Weights of a small mixture-of-experts language model, trained from scratch on English Wikipedia.
Size: 9 layers, width 192, vocabulary 3350, 51.1M parameters.
Experts: 1 pick a token, a softmax router.
Below are experts of layer 3 (counted from 0) of a mixture-of-experts language model. Rows are named router (the router's row for the expert), down (a neuron's output weights, with its number) and show model dimensions 0-47. Each number is 128 + 24 x the weight over its row's rms, rounded and kept within 0 to 255.
After each expert's rows: a language model's description of what the expert responds to; "comes before" lists some tokens at least twice as common just after its tokens as in all text. This comes from a sample of Wikipedia text that the model never trained on. Tokens count by the router's weight.

# expert 30
router [114 114 137 135 118 134 112 141 140 104 118 156 135 100 100 124 164 139 159 133 103 100 173  95  98  99 113 129 113 141 134  89 149 143 153 108 152  91 113 120 138 109 117 103 109 160 111  84]
down0 [181 121 155 146 144 141 135 109  70 125 174 128 126 118 116 133  84 102 130 119 152 153 118 117 167 136 114 132 124 146 121 119 106 131 136 134 145 118 158 104 143 125 176 108 124 117 112 118]
down1 [ 95 112 111 139 132 154 117 105 101 133 125 115 162  87 125  95 116 131  95 118 115 112 170 109 107 159 136 115 143 124 140 142 121 116 138 138 144  90 160 159 113 127 138 116 112 148 113 141]
down2 [153 125 122  95 123 123 119 153 178 117 150 115 168 116  88 100 145 163 124  73 159 133 143 150  84 172 144 128 147 113 131 136  93 119  73 119 115 150 164  97 155 102 141 118 119  93 112 106]
down3 [154  70 162 106  89 134 127  79 124 106 119 144 114 131 114 135 120 117 135 119 137 151  96 137 124 159 128 117 102 117 147 113 103 161 120 133 116 113 148 133 124 135 125 114 151 137 128 131]
down4 [126 129 156  94 132 119 108 155 152 121 112 111 137  93  81 166 106 122  86 104 151  93 133 146 101 100  97 149 158  98 100 135  89 117 157 151 124 143 130 134 122 119 121 153 164 120  94 156]
down5 [ 88 173 132 157 130 118 137 124 177 148 124 143 132 158 172 133 146 132 138 113 140 157 112 105  99 143  97 129 127 132 143 152 111 137 100  61  70 100 159  84 124 125 124 144 156 127 132 132]
down6 [111 111 125 122 128 110 147 149 162  94 115 177 142 106 150 112 127  94 138 164 103 109 114 129 130 121 132 135 106 142 120 100 138 153 127 136 160 118 125 129 116 124 146 104 135  95 131 105]
down7 [118 110 151 146 115 134 141  99 112 126 107 121 115  70 111 171 113  94  98 111 130 107 105 121 110 141 144 167 140 117 115  78 130 107 143 147 120 176 124 138  96 135 133 117 124 119 147 139]
down8 [148 143 149 127 149 141 133  88 136 161 113 125 151 123 111 165 133 160 146 147 130 154 163 118 148 155  82 135 136 130  86 142 120 144 119  97 147 173 130 150  89 112 170 135 104 134 113 130]
It responds to: Prepositions in prose. Prepositions such as of, in, from, between, at, by, with, linking phrases, as in households, of which and in the final.
comes before: " the", " ", " a", " his", " an", " B"

# expert 14
router [133 141 138 144 105 137 112 139 144 102 108  78 156 133 119 175 162 155 111 124 117 105 128 107 115 114 183 119 153 124 116 139 122  96 121 143 114 175 143  94 118 150 104  95  90 123 130 115]
down0 [123 160 143 164 134  84 152 150 103 103 168 148 127 151 108 144 160 156 101 148 150 162 129 132 148 164 150 116 120 104 103  43 135 119 137 178 106 151 136 119 136 159 111 132  66 151 114 100]
down1 [160 109 131 122 134 100 137 160 150 142 130 161  99 124 116 135 103  89 158 156  77 107 157 166 115 156 164  80 137 104 130 129 120  90 103 142 106 157 143 103 141 140 147 134 151 118 168 116]
down2 [114 122 109 149 132 108 170 110  98 160 108 116 149 138 107 112  87 137 142  99 128 135 176 115 142 117 101 137 102 139 145 102 132 101 137  89  95 169 130 144 160  90 134 193 144 161 110 163]
down3 [ 83 100 130 155 135  96 160 121  84 124 115 123 105 110 118 152 130 136 114 137 143 122 140 108 130 144 154  75 135  87 115 141  89 127 133 146 121 101 118 138 137 139 139 109 106 141 128 101]
down4 [170 118 134 162 131  95  89 162  90 129 141 143 121 203 149 185 150 142 114 136 116  85 102 125 109  94 108  71 140 126 156 114 126 150 135 155 140 118 149  76 125 145 131  71 109 129 113 106]
down5 [109 107 150 148 139 109 164 168 105 106  90 125 112 180 121 104 164 115 139 103 154 136 106 114 153 127 127 176 108 118 105 114 167  89 143 113 160 143 144 183  91 120 113 159 156 150 105 168]
down6 [137 136 129 118 146 130  84 143 115 140 131 136 151 117 154 133 112 120 134  74 178  89 143 111 144 107 105 145 143  95 140 121 137 117 118 168 193 112 149 125 130 127 179 125 150 118 111 120]
down7 [106 141 167 134 104 132 122 122 161 122 121 103 102 127 135 127 109 160 138 107 181 120 102 145 137 138 120 100  96 160 122 173 131 112 171 159 140 102 120 136 141 162 155 113 173 154 177  83]
down8 [161 113 124  92 147 163 140  99 137 123 128 119 138 116 118 149 133 118 169 121 152  92 157 113 100 132 163  72 150  96 116 117 106 171 126 126 159 111 164 127 148 151 118 100 124 179 141 166]
It responds to: W and qu pieces. Word pieces w, qu, em, erv and openers like prov, eff, app inside words, e.g. headquarters, sternwheeler, worried, conquerors.
comes before: "ed", "ing", "er", "ant", "s", "ar"

# expert 20
router [178 142 125 167 174 100 120 138 130 112 106 102 133 128 121 117 111 146 148 120 112 116  87 119 124 153 110 108 154 123 104 167 134 163 143 168 156 102 101 165 119 143 165 133 161 150  93 107]
down0 [129 172 135 117 102 115 103 147 151 164 105 115 137 102 115 162 140 123 125 107  97 155 163 125 125 132 121 156 139 149 162 128 106 100 134 114 157 106 122  80 108 129 170 132 149 109 180 107]
down1 [117 138 103 113 132 145 126 102 128 119  85 114  92 133 162 162 115 169 118 107 141 113 140 105  98 118  95  88 159 147 159 163 130 148 136 140 152 149  78 167 128 149 166 141 125 127 182 125]
down2 [128 154 117  90 131 131 129 133 154 163  91  77 155 103 128  90  90 163 132  88 157 116 129 141 122 168 157 182 106 100 155 100 125 135 171 172 181 139 121 127 132 108 178 129 139 156 115 124]
down3 [132 124 125 130 131  86 138  91  84  90 144 123  97 167 149 133 164 129  79  99 105 130 107 124 143 108 100 138 102 146 123 132 146 173 109  96 119 141 168 164 109 134 117 117  84 142 144 104]
down4 [105  89 122 125 134 124 128 118 115 153 117  87 155 102 113 151 126 133 151  94  70 151 156 133 158  86 133 110 110 161 127 100 100 132 149 131 100 109 130 126 161  98 188  97 134 167 142 146]
down5 [137 100 143 155 137  86 101 149 108 136 141 149  95 125 162 122 162 108 138 113  87 144 128 145 134 118  72 132 123 118 115 108 139 126 132 100 101  86 113  81 119 163 135 123 143  81  81 109]
down6 [108 184 167 109 127 116 127 160 109 130  91 176 149 142 142 143 150 111  88 135 135 129 149 124 167 144 105 125 130 102 145 106 104 130 137 135 103 130 130 108  98 115 129 118 131 145 143 164]
down7 [125 132 120 157 118 142  85 125 168 108  95  99 146 114 139 144  93 151 115 123 175 119 146 100 127 135 139 129 102 107  63 151  90 117 131 125 151 129  62 152 122 110  99 122 129 159 108 146]
down8 [113 135 169 177 157  97 128 161 111 137 161 160 141 148 129 137 103 192 129 159 111 125  72  80 114 169  94 132 139 129 105  98 141 130 152 108 133 111 118  78 140 129  99 120 130 145 116 108]
It responds to: Month names in dates. Month names inside dates in prose and tables, e.g. "16 June 2004", "January 3, 1973", plus endings like -ia, -land.
comes before: " ", ",", ".", "'", "ian", ")"

# expert 26
router [131 148 174 135 132 129  91 147  91 123 166 111 121  94 156 144 166 125 141 119 138 143  63 137  97 117 158 111 140 140 114 118 140 143 173 121 140  80 164 119 103 124 110 159 157 103 128 110]
down0 [126  99  96 120 131 122 107 152 127 153 114 151 114 134  98 160 136 176 105 135  94 118 155  91  87 129 128 154 120  99 103 142 144 105 136 148 141 134 120 126 139 133 131 116 141 111 106  99]
down1 [147 176 184 137 148 130 141 138 120 130  60 119 109 162 150 141 110 152 121 130 120 158 133 125 118  92 127 101 153 130 136 128 124 127 120 141 102 191 120  99 111 110 134 149 140 181 145 127]
down2 [101  98  76 130 155 120 117 154 111 136 141 129 112 119 129 157 134 131 117  79 163 133 151 121 172 141 146 150 123 108 170 104 133 154 152 120 138 139 157 102 131 133 139 163 169 143 124 177]
down3 [100 114 115 135 131 131  51 115  90  75 120 126 149 126 165 133 141 119 137  99 120 137  59 111 124 164 108 137 146 142  96 133 118 140 154 142 135 143 108  90 127 125 144 125 159 127 113 134]
down4 [127 120 159 117 120 164 142 121 118 128 134 105 162 104 117 147 139 152 102 126 154 145 157 124 150 140 121 105 142  94 150 106 146 120 164 172 139 107 124 108 111 145 122 121  92 142 120 146]
down5 [122 114 128 139 122 143  95 101 136 129 117 150 160 158 125 168 152 102 121 121 157 144 123 129 151 177 129 107 157 145 154  68 167  82 121 109 113 136 142 134 150 130 136 125 156 161 105 143]
down6 [143 103 124  91 112 104 109 151 105 152 145 163 136 155 100 168 123 154 146 102 101 163 124  84 135 131 106 150 126 107 103 132  94 112 111  84 161 152 125 127 130  87 129 118 117 173 108 151]
down7 [122 135  99 136 137  96 151 113 131 130 156 158 131  96 128 177 118 169 138 169 135 171 164  89  82 157 115  98 128 121 106  93 142 133 147 151 121 131 105 138 127  69 154 113 156 124 116 129]
down8 [124 111 158 118 181 133 112 120 143 133 146  95 125 113 143 115  74 136  89 124 125  95 165 148 113 138 124 151  96 120 120 131 130 120 149 121 167 120 115 118 122  67 162 113 160 121 124 124]
It responds to: Function words in clauses. Clause-linking function words and auxiliaries such as was, is, who, that, while, they, often after a comma or subject.
comes before: " a", " the", " was", " been", " is", " not"

# expert 2
router [139  84 118 168 172 101 162  96 141 121 106  98 151 108  88 119 124 167 118 139 146 117 160 138 147 150 108  93 152  99 113 125  98 128 119 158 164 114  82  97 140 130 127 165 129 158 106  88]
down0 [127 174 155 137 120 116 101 145 142  74 101 125  70 133 145 110 139 120 119 115 169 121 148 159 119 102 115 124 126 133 122 134 132 110 106 157 141  99 145 133 147 118 134 142 136 115 157  83]
down1 [140 144 136 143 160 110 142 124 144  86 143 107 156 142 142 134  88  67 120 117 166 122 106 112 182 176 129 121 127 104 160 142 127 132 178 115 128 132 135 142 148 121  97 143 144 112 105 142]
down2 [130 140 151 152  74 136  61  94 168 137 115 144 169 110 152 117 158 129 112 117 133 134 105 139 149 141 139 120 117 114 123 123 147 130 112 111 137 150 120 110 147 130 151 141  90 120 138 119]
down3 [139 140 141 113 143 109 157 123 117 138 137 171 186 143 138 118  97  93 102 147 139 136 117 140 119 105 184 123 109 122 106 110 157 139 108  99  61 119 141 132 104 119 137  97 138 139 159 111]
down4 [149  84 112 138  91  93  94 132 123 162 132 113 154 163 119 124 138 149 120 127 101 128 144 139 156 164 139 119 125 131 128 110 148 142 131 131 158 103  77 139 136 130 156 140 141 137 145  59]
down5 [115 115 130  77 144  89  97  70 166 114 118 139 140 118 166 134 169 158 169 113 153 129  90 116 165 160 115 117 153 131 118 163 132 149 125 117 151 145 165 142 129 133 145 131 129 114 119 174]
down6 [148 104 147 151 165  80 119 151 131 125  71 147 116 164 139 115 113  85 144 102 140  88 135 128 125 165 102 122 162 152 116 121 147 121 130 146 147 120 129 113 116  89  88 147 159 131 141 139]
down7 [ 99 139 175 163 115 130 121 113 140 114 119 116 145 159 114 164 125 105 121 116 111  96 123 158 171 157 122  95 165 143 112 114 119 143  88 117 143 105 140 137 186 138  95 116 145 167  90 121]
down8 [146 139 168  97 134 119  94 133  95 114  86  87 112 145 127 130 134 135  93 139 106  99 133 132 198 123 140 148 122 129  89 114 131 133 130 140 142 132 116 113 130 155 140 112 133 156 118 123]
It responds to: Space before numbers. Bare space tokens right before a digit in infobox fields, citations and dates, such as "Edition: 2nd", "Molar mass: 214", "on 28 May".
comes before: "1", "2", "3", "4", "5", "6"

# expert 6
router [126 118 131 145 158 104 142 157 150 122 175 123 147 189 140 146  91 148 113 121 107 121 129 141 123 135 130 104 151 149 106 104 125 134 167 150 152 138 119  89 132  72 157 143 119  84 149 145]
down0 [138 134 106 105 110 128 109 127 124 131 131  73 121 145 123 136 107 135  99 115 121  94 143 182 140  67 126 153 129 119  86 119 126 133 127 135 133 106 120 131 139 106 119 136 174 139 113  63]
down1 [111 140 101 148 139 146 102  92 171 121  73 123 144 143  80 130 160 166 119 139  76 149 108 172 158 148 123 155 147 138 130 125 127 165 106 161 149 118 152 136 132  84 169 134 103  42  83 106]
down2 [139 105 120 108 155  83 132  88 135 112 121 147 144 156 141 138 128 138 150 127 113 145 145 128  94 103 149 103 159 154 115 128 136 129 132  90 151 106 140 146 144 140 170  91 151 103 169 173]
down3 [134 130 169 112 140 111 151 139 129 144 110 126 138 135 136 145 112 103  85 126 113  85 125  99 111 157  85 131 117  93 133 167 145 163 175  66 139  73  91 154 170 155 141 112 149 136 136 139]
down4 [141  87 129 126 173 111 120 161 130  84 136 127 130 132 101 148 112 164 138 114 127 104 117  96 142 224 108 105 125 120 156 151 128 116 172 127 134 103 109 117 157 107 186 120 164  98 106 124]
down5 [157 115 113 135 133 143  90 151 135 105 142 124  98 138 102 116 135 133 126 111  93 111  96  93 139 100 124  95 138 124 129 122 139 152  94 125 114 139 141 128 116 116 138 139 134 121  94 215]
down6 [ 98 131 158 112 135  88 129 112 148 168 151 132 118 114 165 138  87 147 114 120 101 133 103  96 150 138 125 153 174 135  99 122 123 110 113 124 123 128 126  96 182 136 125 166 137 122 158 134]
down7 [133 162 136 119 129 148  96 122 143 105  96 104 108 110 117 170 102 128 128 161 144 174 136 143 145 149 134 143 128 105 133 157 103 113 127 116 119 107 136 132 108 117 120  89 123 130 126 127]
down8 [ 99  87 167 121 124 126 103 163 144 119 118 133 116 132  96 151 110 123 165 128 177 119 114 136 126  97 116 124 114 134 128 172 140 149 131 121 167 114 140 155 147 138 141 123 128 113 115 120]
It responds to: Surname and place endings. Final pieces of English surnames and place names, such as Hamil-ton, Liverp-ool, Alb-any, -son, -ford, -ham, often in tables or lists.
comes before: ",", " |", " (", "'", "s", "i"

# expert 10
router [138 137 146 167 173 155 118 164 127  84 138 108 143 109 100 132 168 154  95  99 120 134  97 116 154 116 151 106 156 153 118 144 175 130 148 117 151 132  86 110 111 128 119 155 154 204 125 114]
down0 [104 113 120 108 124 147 126 125 121 113  82  74 132 125 129 153 149 126 117 136 144 136 137 112 158 143  89 114  94 114 114 130 147 132  99 165 149 120 138 129 107 145 192  91 141 108  92  80]
down1 [132 117 148 102 141 142 111 107 176 139 133 130 166 126 140 136 125 151 127 102 132  54 133 127 135 138 122 118 154 112  91 126 122 160 137 165 136 108 180 193 125 151 137 123 116 106 111  94]
down2 [140 140 121 121 139 146 114 134 137 123 149 107 144 135 148 101 141 109 136 143 108 101 176 128 177 103 150 129 146 147 102 125 122 154 107 181  88 115 162 116 109 130 160 162 135 129 128  59]
down3 [122 107 156 151 146  78 171 133  99 157 113 151 137 143 101 115 127 114 149 108 158 174 150 129 165 124 113 111 156 145 131 125 104 149 119 151  91 105 118 153 120 134 120 142 117  85 134 106]
down4 [113 124 154 152  98 113 120 135 131 107  85 129 132 125 144 130 156 126 131 112  82  99 132 109  89 126 143  69 121 128 107 149 139 126 105  96 111 111 126 124  93 103 144 169 118  81 121  68]
down5 [143 158 165 131 114 141 115 141 150 101 125 121 118  81 152 100 125 151 109 145 130  93  88 103 171 119 151 115 137 115 121 149  97 125 108 105 178 159 101 130  98 132  88 133 131 107  99 130]
down6 [141 147 114 117 125 161 143 168 116 106 115 149 114 118 106 131 145 101 145  87  88 116 129 160 106 116 152 132 120  87 101 159 119 142 142 142 202  71 133 154 158 132  80 121 158 179 154 118]
down7 [112 115 167 104 114 145 160 117 129 134 113 153 150 109 108  93 164 110 122 124  83 124 121 136 158 146 122 163 175 115 132 128 140 141 116 137 134  93 179  98 144 143 110 171 111 141  94 124]
down8 [142  93 105 116 121 162 121 136 144 116 153 116 148 111 137 156 147 120 192 126 127 140 149 146 122  91 120 152 122 120 144 150 119 124 148 146 184 120 135 137  87  88 125 150 107 125 113 117]
It responds to: Past tense endings. Past-tense and participle endings, chiefly -ed, -ated, -ured, -ized, on verbs like agreed, dropped, attempted, plus "used" and "made".
comes before: " by", " to", " in", " the", " with", " as"

# expert 0
router [167  97 168 149 145  90 136 120 151  83 124 137 177 103  88 172 147 163  92 100 107  98 158 113 114 154 142  92 140 153  86 152 123 145 148 152 161 131 103 113 117 135 168 136 146 138 131 118]
down0 [151  97  88 137 104 125  95 162 121 152 166 136 174  79 130 125 112 115 119 100 107  89 151 149  85 186 166 108 171 108 161 141 166 151 113 146 113 140 103 133 145 168 136 131 116 104 174 139]
down1 [125 140 135 136 118 145 153 138 118 134 143  89 123  79 119 116 128 135 117 120  86 146  89 156 135 119 143 136 102 108 134 152 148  66  97 103 117 146 101 140 157 132 119  86 134 133  75 111]
down2 [119 148 111 147 111 155 119  93  97 112 133 100 110 140 134 117 103 117 135 125 130 139  93 120 128 126 133 160 122 135  76 120 123 119 131 135 109 158 157 125  99 170 119 154 142 176 128 160]
down3 [158 123 134 104 132 135 111 154 106 141 122 151 121 112 121 126 106 147 100 150 133  91 127 157 110 138 125 160 137 138  98 137 144 102 106 122 118 118 109 122 112 157 150 119 137 153 158 132]
down4 [151 141 121 148 137  89 116 146 139 111 152 115 103 172 121  91 119 117  97 134 136 157 168 131 111 117 116 132 146 143 117 177  86 118 105 150  98 137 176 103 106 143 176 102 129 131 104 108]
down5 [159 156  99 107  97 127 107 146 141 101 133 136 129 144 148 106 147 109 159 111  95 139  94 123 153 139 177 128 189 135 130 127  89 137 102 109 128 162 119 161 121  94 112 122 138 109  91 116]
down6 [121 145 120  90 133 115 130 105 128  96 116 146 149 123 158 153 132 119 121 138 116 123 116  93 148  95 103 175  97 141 117 140  93  93 130 129 123 179  86 150 101 161 142 120 165 161 160 168]
down7 [ 87 112 117 124 127 109 179 111 139 159 124 100 127 109  77 102 161 122  74 128 146 151 150 139 107  93 134  58 187 130 152 101  81 127 145 102 102 124 125 107 156 144 146 109 100 121  91 127]
down8 [ 81  94 133 165 159 125 113 168 140 141  86 141 145 129 124 134  90 151 127 104 145 113 163 107 141 119 150 128  82 155 124 144 102 115 143 139  93 118 140 142  75 125 145 165 104 126 111 118]
It responds to: Table pipes, name endings. Column-separator pipes and commas or parentheses after names in sports tables and lists, plus final syllables of foreign names (Atlant-a, Battagl-ia).
comes before: " ", "\n", " and", " who", " S", " ·"

# expert 29
router [136 152 133 167 187 108 127 136 158 121  96 136 114 116 115  84 136 142 108 115  92 116 136 116  98 142 110  99 129 107 107 179  86 178 122 137 148 116 139 171 149 121 139 110 117 100 135 124]
down0 [147 116 121  96 169 121 175 134 160 136 144  91  99 113 121 117 122 153 117 144 142 139 120 155  99 134 151 118 103 120 131 142 146 122 139  99 170 120 178 163 111 150 115 106 158 142 130 166]
down1 [143 114 136 144 112  65 152 183 163 140 144 129 147 122 164 127 147 133  95 103 111 127 168 111 135 108  94 141 144 139 129 133 114 137 113 146 103 167 117 182 126 156  76 122  91 145  84 169]
down2 [109 153 168  94 124 149 109 140 141 132 112 167 115 142 132 146 112 189 118 107 162 122 124 107 127 124 131  89 148 139 152 151 121 123 124  97 124 179 107 142  85 157 126 132 129 175  55 140]
down3 [131 168 162  89 111 135 111 110 135 127 127 129 157 145 158 156 101 123 154  92 104 145 144 100 147 161 100 124 136 113 134 101 114 100 135 113 100 139  80 114  95 136 123 155 153 131  82 162]
down4 [116 187 107 138 117  89  93 118 121 128 153 144 101 121  64 152  84 159  94 138 140 100  94 115 113 101 141 148 106 129 144 122 146 130 125 133 138 102 120 119 148 127 107 159 133 130 137 105]
down5 [101 138 199 161  92 144 100 143 121 130 113 130 123  84 136 142 146 129 133 145 120 117 132 127  90 162 131 145 140 133  96  99 177 145 157 126 139 146 132 141 104 134  83 100 101 121 145 115]
down6 [154 145 161 172 136 156 161 126 137 144  92 116 118 122 137 126 130 135 126 158 135 102 147 127 183  99 135 139 166 128 113 129 116 139 137 159 110 157 129 132 149  99 156 128 142 130 124 156]
down7 [117 130 192 136 146 135 125 111 162 107 167 155 129 126 125 169 141 103 144 134 119 133 126 111 116  97 114 160 171 135 157 108 131 119 153 125 126 146 115 110 127 134 137 118 123 118 139 114]
down8 [138 138 113 114 116 145 131 110 124 145 181 131 113 149  78 117 154 121 113 138 127 130 145 110 117 178 134 144 111 150 128 117 136 110  81 143 161 110  93  93 146 112 136 135  99 150 130 157]
It responds to: Digits and score dashes. Single digits, minus signs and en dashes inside numbers in scores, tables and results, e.g. 2–1, 0%, W 27–9.
comes before: " |", ".", "0", "–", "3", "5"

# expert 31
router [134 115 136 133  83 117 127  97 123 105 118 142 118 149 122 139 167 153 136  99 100  98 148 168 153 137 124 115  92 123 117 115 122  93 133 102 143 160  79 149 133 138 118 138  84  74 124 128]
down0 [122 122 136 145 175 118 174 138 102 140 139 104 168 133 136 129 142 103 157 137 129 136 155 120  96 134 101 195 129 102 149 159 113 120 175 100 130  94 134  94 162 141  97 103 122 130 120 137]
down1 [110 112 118 112 124 142 148 112 135 109 158 156 113  86  95 132 154  89 140 120 153 132 122 100 106 152 122 124  97 169 144 132 153 128 126 143 146 120 130 161 120 145 172  73 150 138 126 110]
down2 [151 142 151 137 163 196 108 147 123 158 165 137 135 129  90 156  66 127 112 162 106 124 129 116 127 135 106 118 141 120 104 123 134 130  80 110 156 109  97  70 144 110 162 128 129 151 116 100]
down3 [117 109 139 120 118 166 157 155 114  82 130 151  94 157 120  87 150 112 132 107 136 150 138 129 127 130 120 120 133 125 124 113 118  92 145 117 127 120 135 106 124 163 118 140 141 151 145 103]
down4 [175 105 133 120 154 133 136 150 110 106 121 117 111 159 167 125 117 121 125 119 104 186 120 129 143 115 144 124 125 115 152 162 134  70 144 135  91 102 105 143 107  86 166 137 102 113 138  92]
down5 [129 128 148 101 133 117 122 169  92 107 141 149 140 142 125 147 133  93 112 106 120 126 133 128 138 132 165 150 111 134  92  57 115 178 160 127 151 133  83  91 153 102 130 142 108 173 112 137]
down6 [146 139 140 141  95 124 100 120 163 138 110 143 146 104 102 145 104 166 122 137  78 109 138 106 167 125 109 116 133 121 164 168  95 143 107 171 115  95 153 177  90 111 132 149 135 129 126 120]
down7 [122 158 107 144  73 127  85 155 183 136 110  90 135 152  84 126 133 143 123 116 135 149  84 135 106 137 163 125 134 138 120 109 107 190 150  70 111 158 145 147 180 129 132 143 137 104 137 145]
down8 [133 117 154 136 112 124  79 113  89 142 173 133 133 104 120 142 141 125 144 110 100 143 151 125 147 120 158 136 120 137 141 157 100 166 125  97  96 119 140 137  74 110 147 110 134 110 157 108]
It responds to: Line breaks. Line breaks ending rows of tables, list items with dashes, and infobox entries, just before the next | or - starts.
comes before: "-", "|", "\n", "==", "The", "==="

# expert 28
router [168 120 145 139 115 118 170 151 133 112 101 120 135 142 128  81 196 129  92 113 128  99 136 143 121 145 122 130 132 173 135 162 124 173 159 158 145 146 121 138 129 154 163 167  81  88 167 137]
down0 [231 109 151 128 131 131 112 149 105 130 179 121 134 116 146 116 118 151 157 122 158 168 161 134 124 117 108 141  90 105 123 162 140 122 124 120  99 119 111 153 110 112 105 150 142 124 137 131]
down1 [140 171 105 135 146 137 129 115 129  84 110 106 134 118 110 154  81 175 113 117 115  87 126  85 123 164 150  76 124 139 147 119  90 123 118 141 128 113 111 137 162 143 146 106 131 123 123 132]
down2 [136 112 130 109 134 119 104 126 161 131 114 109 122 151  96 125 146 142 121 133 161  99  78 115 146 126 127 131  95 145 177  97 107 189 146 165  99 110 113 102  94 141 183 138 122 174 142 105]
down3 [102  81 114  97 131 158 163 114 109 110  92 144 132 110 174 153 174 112 167 143 148  93 172 125 158  50 160 123 158 105 112 153 130 121 118 127 127 127 134 189 135 141 166 128 107 140 169  78]
down4 [156 119 152 143 190 121 126  98 110 135 140 126 133 133 117 104 161 149 151 112 132 109 122 122 151 152 128 180 123 147 147 118 128 166 113 126 123 123 163 101 111 107 184 123  95 130 128  95]
down5 [ 97 115 142 118 109 139 115 110 163 175 154 140 144 179 133 119 130 136 170 101 129 143 145 100 157 126 156 174 120 104 173 128 163 122 123 109 115 105  94 108 120  87 113 130 125 104 174 157]
down6 [175 125 127 116 122 122 132  82 121 140 115 123 127 113 103 158 126 100 143 115 124 106 173 106 139 137 116 131  93 165  67 116 141 123 152 128 144 115 130 152 115 106 106 124 121 109  67 126]
down7 [177  98 133 104  87 145 155 122 153 122 108 151 143 131 120 134 115  92 137 136 127  89  94 157  99 130 124 154 131 145 131 146 101 177 116 167 153 124 136 172 138 110 118 120  78 124 164 142]
down8 [135 130 163 165 162 111 146 150 126 125 124 152  98 138 152 128 116 125 149 128  93 125 112 139 133 131 140 123 125 127 135 130 106  93 144 143 117 119 169 138 126 144  99 123 129 155  98 139]
It responds to: Digits in numbers. Single digits inside years, vote totals, scores, model numbers and chess moves, such as 1917, 498,474, Rd8.
comes before: "0", "9", "8", "7", "6", "5"

# expert 24
router [145 151 147 132 116 164  93 160  94 116 127 182 127 112  85 125 133  84 113  96 100 125 160 101 129 119 160 109 154 149 115 119 155 153 126 111 141 124 159  92 174 145 145  94 138 111 110 167]
down0 [146 153 155 145 162  97 104 134 145 147 165 105 144 132 140 190 125 138 100  73 176 171 158 109 140 105 125 134 139 122 140 106 145 150 136 128 153 135 165 144 119 100 135 179 147 138 133 103]
down1 [ 96 112 149 156 122 129 127 131 132 135 145 129 109 160  95 144 125 170 117  70 123 161 107 113 119 165 166 140 145 142 152  94 116 110 145 127 105 207  78 153 144 138 120 138 137 146 130 146]
down2 [134 146 121 144 149 108 119 111 116  94 141 153 138 123 116 127 162  79  91 141 142 161 151 139 163 157 161 146 163 131 159  97 135 103 123 122 153  89 100 122 132 150 146 122 102 166 100 123]
down3 [120 140 137 151 112  97 142  97 137 102 163 144 134 162 107 159 128 143 111 103 128 141 113  95 109 117 157 146 147 161  96 131 110 109  91 100 175 114  91 110 134 133 125 123 135  79 123  99]
down4 [173  89 127 101 111 113 155 146  98 125 129 133 117 110 145 139 146 141 108 129 104 120 154 117 117 144 151 153 125 145 151 110  95 162 140 158 150 144  98 121 136 143 175  69  85 111 142 104]
down5 [107 130 185  73 138 123 140 118 114 127 145  93 127 170 155 168 146 149 117 120 125 151 140 140 120 163 105  68  89 124 120 121 134 144 100 136 144 122 126 135 150 139 155 103 138  85 134 132]
down6 [123 165 107 165 150 115 163 123 147 152 145 150 148 137 139 135 105 143  99 164 111 152 141 135 124 131 120 114 146 112  75  88 173 168 143 119 129 128 123 127 131 154 129 170 133 121 158 106]
down7 [143 135 129 128 131 121 107 131 127 162 135 126 140 127 144 156 168  97 102 123 117 121 143 143 121 131 146  97 100 120  94  81 117 124 129  76 119  86 140 108 124 118 156 159 156 159 121 139]
down8 [127 179  99 113 114 151  86 157 149 102 111 126 171  96  98 178 150 187 128 100  87 127 154  99 132 134 171 156  76 191  84 151 144 137 140  97 138 122 147 100 129 158 147 123 169 145 134 165]
It responds to: Sentence-final periods, digits. Periods closing sentences or initials, closing quotes, and digits inside numbers in tables, such as artist., A., 195-3.
comes before: "\n", " The", " |", "–", ")", " He"

# expert 16
router [163  93 165 146 149  89 136 120 145  82 122 136 180 103  89 166 151 162  89 102 111 100 157 110 125 155 148  86 135 155  87 151 117 143 146 152 167 131 115 114 120 132 171 136 145 140 117 116]
down0 [119 151 123 117 129 122 165 118 119 151 117 113 136 109 125 129 116 128 129 114 101 132 152 122 123 113  96 135 134 120  96 116 137 125  97 141 103 121  92 108 111  98 157 124 113 124 137 149]
down1 [111 108 125 127 129 124 162 152 143 144 167 140 157 176 117 114 105 143 111 121 113 119 110 123 141 114 155 144 107 139  94 149  77 136 129 115 120 135 114 119 127 118 158 103 140  98 187 111]
down2 [123 113 138 166 162  83 122 130 168 124 144  95 136 129 181 140 152 106 190  88 154 116 117  97 143  96 130 145 104 156 146 126 168 105 150 174 121 104 152 139 148 105 106 149 146 150 198 122]
down3 [140 170 132 111 117 127 112 169 115 165  91 154 141 115 112 142 110 129 176  76 131 130 185 122  71 116 136 130 126 109 145 114 159 122 122 139 100 127 176 149 161 118 146 156 165 168 154 136]
down4 [ 92 123 137 102  97 127 151 145 154 161 158 111 157 183  90  80 104 127 116 165 136 129  94 112 136 131 152 109 130 130 156 157 109 153  68 126 103 152 142 115 159 159  81 192 153  66 137  95]
down5 [127 163 112 129  86  79 128 118 125 129  86 141 108 130 134 120 106 157 131 135  82  89 147 111 116 117 125 141 139 119 148 161 105 162 149 161 171 127 180 100 152 143 169 116 128  97 156 140]
down6 [112 107 131 150 128 125 118 122 107 143 128 111 140 169 126 150 153 122 161 140 158 149 148 136 163 155  70 107 110 109  95 113 142 146 133 144 140 114 189 134 151 112 134 136 135 184  94 128]
down7 [110 162 100 122 151 134 146 130 136 163 140 132 190 140 134  74 104  85 119 106 136  95 163 148 143 116 164 117 142 141 152 119 166 158 128 150  88 131  95 146 140 137 121 167 116  77 124 158]
down8 [147 136 134 131 125  76 121 150 140 107 148 140 138 120 132 113 133 115 140 121 124 137 131 133 114 136 136 133 126  73 115 127 192 119 104 154 144 114  86 113 122 134 121 109 121 132 152 104]
It responds to: Table cells and counts. Pipe separators in sports and election tables, and small number words like two, four, six in rankings and scores.
comes before: " ", "\n", " years", " place", "h", "ulation"